From a checkpoint of a small mixture-of-experts model trained on Wikipedia: 227M parameters, 400 GeGLU neurons an expert.
Below are experts of layer 4 (counted from 0) of a mixture-of-experts language model. Rows are named router (the router's row for the expert), gate (a neuron's input weights, with its number), up (a neuron's input weights, with its number), down (a neuron's output weights, with its number) and show model dimensions 320-479. Each number is 200 + 20 x the weight over its row's rms, rounded and kept within 0 to 999.
Before each expert's rows: "comes before" lists some tokens at least twice as common just after its tokens as in all text; "gets" lists some tokens that make up at least twice as much of what it gets as of all text. This comes from a sample of Wikipedia text that the model never trained on. Tokens count by the router's weight.

# expert 14
comes before: "-", "|", "\n", "The", " -", "In"
gets: "\n", "==", " ==", "===", " ===", "\n "
router,202,198,208,227,163,198,174,170,225,155,227,208,189,214,175,185,197,216,210,191,213,184,194,200,176,206,205,205,232,249,192,222,201,217,193,229,219,192,192,204,248,217,226,196,159,177,207,195,240,199,176,175,184,216,196,179,211,170,191,170,183,186,208,180,183,222,169,202,213,202,188,194,147,164,181,169,174,224,191,183,203,216,197,212,169,197,212,198,175,167,223,189,209,182,192,170,206,195,208,183,191,196,211,252,217,239,199,167,223,201,188,238,184,190,183,209,203,188,207,212,186,169,210,221,211,244,203,215,224,203,151,234,218,212,201,174,196,180,203,206,218,203,209,182,169,195,238,239,186,208,176,177,212,214,223,228,195,214,175,194
gate0,202,173,210,204,211,194,183,190,150,151,202,201,202,209,233,188,243,186,214,200,193,214,230,201,191,180,231,159,204,183,196,186,197,180,208,165,193,207,183,202,207,167,189,188,200,219,201,187,182,205,179,196,179,227,178,234,203,182,231,212,212,227,205,181,165,192,192,201,179,218,206,182,193,192,211,194,219,184,227,199,205,195,213,232,176,215,220,163,202,208,196,213,182,190,186,212,195,243,219,255,193,168,199,180,215,207,205,212,183,180,177,179,194,222,197,202,152,188,210,186,196,192,212,213,210,196,200,208,183,185,212,212,187,190,163,144,177,191,188,178,195,178,211,185,225,140,243,191,221,197,212,200,221,196,200,179,222,183,175,181
up0,214,186,221,211,193,187,179,199,214,192,223,181,170,167,222,197,232,192,195,225,164,196,195,216,205,203,204,188,228,191,197,189,225,202,196,175,180,191,195,222,230,179,233,176,191,200,207,217,164,166,213,199,173,215,214,236,218,173,210,198,175,212,205,187,203,241,224,215,217,213,220,177,218,186,220,202,199,172,186,204,163,210,216,176,195,208,218,210,186,183,187,207,208,188,223,185,166,194,229,162,198,202,180,224,172,208,242,202,210,187,187,209,179,216,199,212,193,196,243,166,171,225,182,208,196,214,197,227,218,211,227,188,212,241,194,179,174,218,187,177,187,215,223,173,189,187,209,197,224,182,199,165,191,198,202,154,230,180,176,194
down0,223,174,179,200,206,184,227,205,211,187,217,209,196,173,209,212,208,212,218,194,216,221,199,217,189,219,190,208,209,205,181,190,223,151,202,205,205,176,202,189,215,177,213,226,177,236,224,195,215,190,172,219,210,199,218,190,183,190,200,241,202,204,178,203,174,178,162,173,195,219,205,180,202,174,160,206,223,205,202,202,198,242,205,197,200,192,164,222,217,200,195,188,234,223,169,211,239,187,198,234,228,179,202,217,213,192,205,196,179,211,223,208,219,254,196,214,189,215,199,180,219,232,183,191,190,210,224,185,201,205,178,189,228,209,160,189,197,205,202,221,169,177,191,178,208,210,183,198,185,173,215,173,215,225,220,191,221,200,176,198
gate1,201,210,226,169,181,174,208,194,208,172,198,209,222,197,198,181,187,178,230,187,180,140,201,168,216,217,213,176,201,197,207,238,206,226,207,184,191,184,202,187,199,183,206,202,209,177,204,162,171,208,231,170,197,205,217,203,216,209,209,194,208,172,182,193,208,195,186,187,231,183,209,187,216,203,216,168,182,245,190,225,199,208,235,194,216,188,186,215,184,186,207,207,175,206,192,220,219,201,229,185,201,202,220,242,160,211,184,216,200,187,215,205,173,161,215,229,176,200,200,191,192,201,200,230,221,156,166,194,202,195,211,198,216,204,222,179,196,245,213,200,154,196,194,246,217,222,166,187,180,204,197,173,190,201,203,215,180,204,197,163
up1,188,228,183,221,203,197,193,198,207,188,189,199,224,216,177,207,235,168,188,215,216,189,189,198,217,208,225,163,186,201,222,231,173,178,236,200,224,211,213,192,220,201,198,219,222,203,194,177,187,199,193,198,210,184,207,129,218,182,171,188,199,214,208,242,162,200,207,208,202,190,138,190,185,189,210,205,223,202,221,180,244,185,209,195,191,225,200,196,233,162,231,209,196,169,200,203,189,223,187,194,218,183,191,239,198,215,210,218,216,190,185,178,210,220,216,204,202,160,155,194,172,212,225,197,194,182,179,200,187,193,212,205,212,194,190,194,204,208,212,203,185,156,178,207,166,209,181,219,195,205,198,185,191,241,216,152,204,195,188,186
down1,230,217,206,164,212,217,221,239,195,167,200,199,224,210,182,186,185,196,160,192,203,196,140,202,207,236,215,212,178,216,184,186,212,206,223,225,183,178,239,189,210,219,188,205,190,200,240,181,204,198,146,238,206,197,220,207,195,215,212,188,232,185,228,173,220,207,212,219,204,194,222,174,186,198,217,213,204,177,194,203,242,216,183,211,167,193,201,241,219,230,199,171,162,188,196,247,193,172,205,188,204,176,212,179,197,208,201,164,219,257,211,203,184,185,214,208,245,198,190,177,222,211,212,198,234,176,178,219,197,170,198,208,217,199,215,180,181,213,209,208,224,179,215,184,207,211,212,204,195,199,193,194,204,219,195,190,208,173,186,168

# expert 2
comes before: "th", "–", ",", " years", " January", " July"
gets: " first", " 1", " two", " one", " 2", " 3"
router,180,223,201,213,200,213,187,200,208,167,203,187,189,213,195,205,253,193,162,176,175,193,228,223,181,214,200,235,212,215,194,196,200,210,164,217,201,206,159,200,224,192,229,162,202,203,212,218,201,222,194,184,210,225,224,204,190,198,195,241,172,176,249,195,197,233,184,149,174,235,207,201,191,193,159,204,211,206,182,193,161,198,154,215,191,215,230,188,175,172,205,213,209,188,208,227,206,223,209,196,192,183,193,193,220,211,216,217,242,207,235,213,179,188,221,226,192,214,204,221,176,195,214,206,192,231,195,207,169,184,200,216,221,188,183,196,246,184,172,215,174,188,186,192,184,194,236,215,194,209,187,172,204,220,211,247,239,205,175,225
gate0,211,227,195,195,193,222,210,232,206,199,183,183,219,244,204,210,199,168,204,204,166,212,178,204,215,156,188,209,191,216,226,187,192,186,222,227,193,203,195,207,213,177,193,206,209,209,190,193,206,187,201,203,216,190,218,234,204,174,169,199,247,207,167,214,218,195,171,202,182,181,186,215,186,179,217,188,226,167,261,201,212,222,235,222,162,152,220,212,197,238,211,198,180,215,208,198,192,212,193,197,195,177,189,205,214,191,179,199,204,197,194,188,218,213,212,156,190,188,170,179,222,180,200,226,203,226,212,173,218,190,191,162,248,189,212,211,191,198,186,199,216,188,198,208,223,155,210,234,194,179,215,232,191,172,193,184,225,185,190,200
up0,219,187,194,240,210,220,216,178,198,203,164,188,200,185,188,195,197,193,184,187,203,198,163,173,182,190,200,171,168,191,218,178,213,169,205,185,159,200,211,203,200,191,212,205,201,209,190,189,159,187,227,217,200,176,224,175,222,179,195,210,210,214,195,196,237,210,172,202,127,225,197,223,224,218,182,207,210,195,210,193,208,195,235,192,205,191,219,188,188,222,212,161,188,219,182,192,250,170,181,197,207,198,176,186,189,189,192,194,164,206,182,192,210,192,204,204,196,152,201,195,203,175,186,194,206,222,220,221,197,215,186,192,215,203,170,194,206,196,217,220,213,220,189,198,223,222,169,201,178,175,218,219,174,204,229,183,219,224,214,211
down0,177,203,210,207,181,196,248,186,214,226,211,177,203,206,206,199,193,195,178,211,171,160,229,215,218,227,225,173,203,210,208,173,224,194,185,211,208,204,182,225,206,206,161,179,180,186,212,206,188,191,180,196,232,194,207,193,181,198,168,207,195,179,188,162,201,204,219,176,194,194,204,203,217,179,196,212,179,200,161,207,177,224,212,193,194,167,232,213,199,197,185,191,181,198,215,167,191,195,174,191,179,212,205,212,210,186,227,208,197,252,232,216,197,210,173,154,176,154,225,230,207,202,189,219,191,238,204,185,181,213,200,221,223,201,198,204,198,154,219,198,169,208,194,214,233,180,204,206,207,218,197,193,187,191,198,193,211,208,209,207
gate1,199,223,184,223,191,171,200,207,230,236,230,189,205,168,213,206,179,184,202,194,172,201,182,187,182,178,178,200,199,178,196,211,223,171,168,237,181,205,209,232,206,179,168,177,212,217,175,187,238,187,170,172,230,229,204,199,207,178,182,183,176,147,215,201,193,204,185,204,198,203,197,208,206,208,187,163,199,212,183,255,175,182,200,188,214,206,234,233,187,192,208,161,190,201,209,211,170,198,224,203,209,203,189,211,205,179,200,212,237,258,204,178,160,158,210,213,180,240,163,156,185,201,188,184,185,196,162,215,187,170,202,201,180,197,228,218,197,214,192,201,210,206,190,207,178,222,216,204,219,204,221,162,175,214,218,192,217,191,201,204
up1,183,191,227,222,186,186,227,216,198,239,189,185,208,198,231,174,215,225,184,183,223,180,183,203,211,188,216,192,148,186,206,198,163,216,169,203,230,187,189,199,192,209,191,208,209,206,181,200,226,226,194,183,211,231,160,188,203,193,221,185,209,231,226,196,206,235,213,182,198,198,207,184,199,246,186,220,195,192,202,199,215,193,203,207,189,231,188,203,181,236,188,198,184,203,226,175,192,199,193,165,179,143,180,191,187,209,174,222,187,202,184,182,178,219,238,221,196,171,173,192,199,190,212,214,144,214,194,232,188,200,237,217,188,181,199,228,206,212,213,173,196,219,212,202,193,215,209,174,220,197,209,202,190,193,188,204,183,200,163,211
down1,158,224,167,189,181,192,205,170,174,232,216,225,201,215,180,188,191,171,188,196,220,236,194,193,203,211,197,180,188,188,226,184,190,209,216,182,199,216,164,200,181,216,217,212,225,191,185,197,167,183,208,173,202,203,208,225,181,172,204,156,192,200,237,214,179,224,180,222,203,180,174,195,213,172,242,214,168,214,205,201,216,221,170,216,200,208,227,206,200,187,171,208,168,214,212,203,220,154,201,236,188,159,241,174,196,159,228,203,189,161,176,213,201,221,196,190,195,208,211,172,180,219,209,181,191,201,218,209,193,197,160,178,224,177,211,180,175,213,204,184,217,180,172,211,201,153,200,192,197,193,202,175,183,219,222,221,169,190,205,172

# expert 3
comes before: "\n", " The", " ", " In", " He", " It"
gets: ".", " |", ").", "\".", ".\"", ";"
router,198,198,209,226,147,187,187,193,216,167,212,181,199,193,219,216,202,203,182,192,183,179,208,214,188,225,216,198,235,224,237,224,207,206,192,199,223,171,189,205,196,219,189,196,191,222,210,193,232,216,164,170,225,195,206,170,163,217,185,221,178,191,216,178,211,215,179,185,203,185,180,220,183,181,179,191,191,227,193,187,201,188,200,193,193,217,212,178,200,208,219,179,160,175,203,197,228,240,209,189,199,196,214,197,245,186,203,187,190,187,239,212,196,173,252,212,196,198,205,191,182,174,201,226,196,217,189,209,193,202,201,176,221,204,177,217,247,180,231,184,231,186,192,191,207,185,225,215,186,215,187,205,197,184,215,183,230,220,187,196
gate0,211,184,211,209,199,225,174,198,220,208,188,227,214,195,194,216,194,255,187,221,172,209,224,200,185,191,206,185,193,161,212,210,225,187,193,206,156,157,190,195,188,159,225,168,218,183,195,211,184,165,172,185,210,219,170,200,219,201,229,212,226,194,190,199,200,207,198,193,197,210,174,226,205,209,214,174,194,196,239,210,186,208,183,214,187,214,202,202,208,235,208,213,240,204,205,187,197,202,175,214,207,197,201,234,186,197,204,192,187,179,227,171,177,182,222,208,175,166,188,178,196,178,231,196,185,206,207,252,205,180,163,170,213,246,175,211,218,207,221,210,191,216,188,205,204,201,188,174,207,169,169,199,235,187,213,190,192,225,225,179
up0,178,175,234,205,222,207,180,210,175,197,196,225,189,178,231,199,204,203,196,178,218,187,233,222,219,258,211,239,201,182,216,192,195,179,174,178,207,215,192,180,220,210,218,194,209,183,202,225,202,167,206,198,196,213,205,222,199,201,187,202,198,199,152,186,228,204,221,197,219,209,202,225,177,205,200,199,199,220,222,196,212,243,191,204,199,198,209,204,218,200,211,194,157,206,170,203,238,182,178,194,220,188,182,192,223,208,181,221,180,195,215,207,201,177,168,209,214,194,209,206,190,165,175,237,220,198,186,207,170,225,172,175,175,165,220,182,227,184,198,191,184,220,224,203,226,204,216,189,215,156,222,160,208,174,215,211,195,242,220,182
down0,214,198,197,221,231,183,227,194,176,218,198,193,206,194,176,211,170,245,204,193,169,216,223,213,213,245,207,197,164,223,246,182,227,209,215,198,188,217,174,183,173,190,217,191,207,202,222,176,211,187,217,232,195,212,201,222,204,215,213,196,199,211,187,166,225,213,178,205,201,200,171,195,236,204,185,223,168,221,216,207,192,176,210,201,240,196,173,186,205,190,195,200,190,236,214,203,203,241,166,195,197,172,183,201,165,224,176,223,175,182,192,165,199,154,206,186,183,194,183,221,170,204,200,197,224,201,201,209,178,202,188,234,196,187,197,187,197,181,181,190,190,238,184,214,204,219,175,201,240,187,205,193,190,205,194,203,179,235,216,178
gate1,215,225,192,203,227,168,210,194,210,175,179,172,181,194,163,202,212,225,209,198,211,185,191,200,181,185,241,239,183,202,189,221,211,208,209,228,195,212,168,181,174,207,215,186,201,217,196,185,212,201,182,180,173,202,188,219,188,180,210,189,146,216,189,215,165,166,171,243,213,178,220,185,172,201,205,213,204,188,211,203,239,206,184,179,200,186,198,219,196,205,183,179,195,179,206,216,205,239,196,239,209,220,212,176,190,166,183,207,201,218,208,199,216,173,208,213,172,212,192,249,233,179,174,196,180,218,198,213,208,179,193,174,185,214,212,179,179,200,195,191,185,174,221,169,195,229,223,223,197,186,202,209,212,180,201,209,243,214,225,182
up1,145,185,189,220,209,203,189,189,177,181,211,171,203,194,232,206,202,194,204,246,187,191,176,223,186,187,209,225,167,197,184,232,204,200,227,195,175,214,159,218,188,209,188,172,213,203,174,209,198,210,202,178,183,207,231,178,219,146,197,198,223,199,204,195,212,218,232,207,211,204,174,206,199,238,240,218,177,189,227,201,205,192,194,209,203,165,222,204,191,203,214,205,223,212,210,189,183,167,194,204,204,172,190,216,213,207,190,220,187,165,194,220,209,232,198,208,197,189,213,202,196,217,182,212,225,213,202,183,223,212,228,187,196,185,184,223,181,205,201,178,223,199,182,198,166,208,202,229,215,217,217,244,228,163,216,178,231,202,218,177
down1,174,175,185,205,189,181,166,204,190,145,191,181,209,194,205,198,231,243,183,215,180,221,173,201,219,223,182,174,216,167,178,198,203,183,174,229,228,204,256,249,220,202,199,203,179,184,203,204,201,230,202,222,168,208,201,176,172,195,233,224,190,233,181,225,209,211,220,217,235,215,175,214,185,180,208,226,194,215,209,176,205,220,205,180,187,199,195,184,187,205,204,182,189,261,198,229,175,196,215,204,232,163,208,163,212,227,195,218,253,160,163,199,201,187,181,170,229,199,195,212,212,184,201,175,216,214,217,198,212,204,218,235,187,204,211,260,222,177,208,176,192,207,181,166,195,193,207,177,250,198,180,223,177,198,215,162,150,188,181,151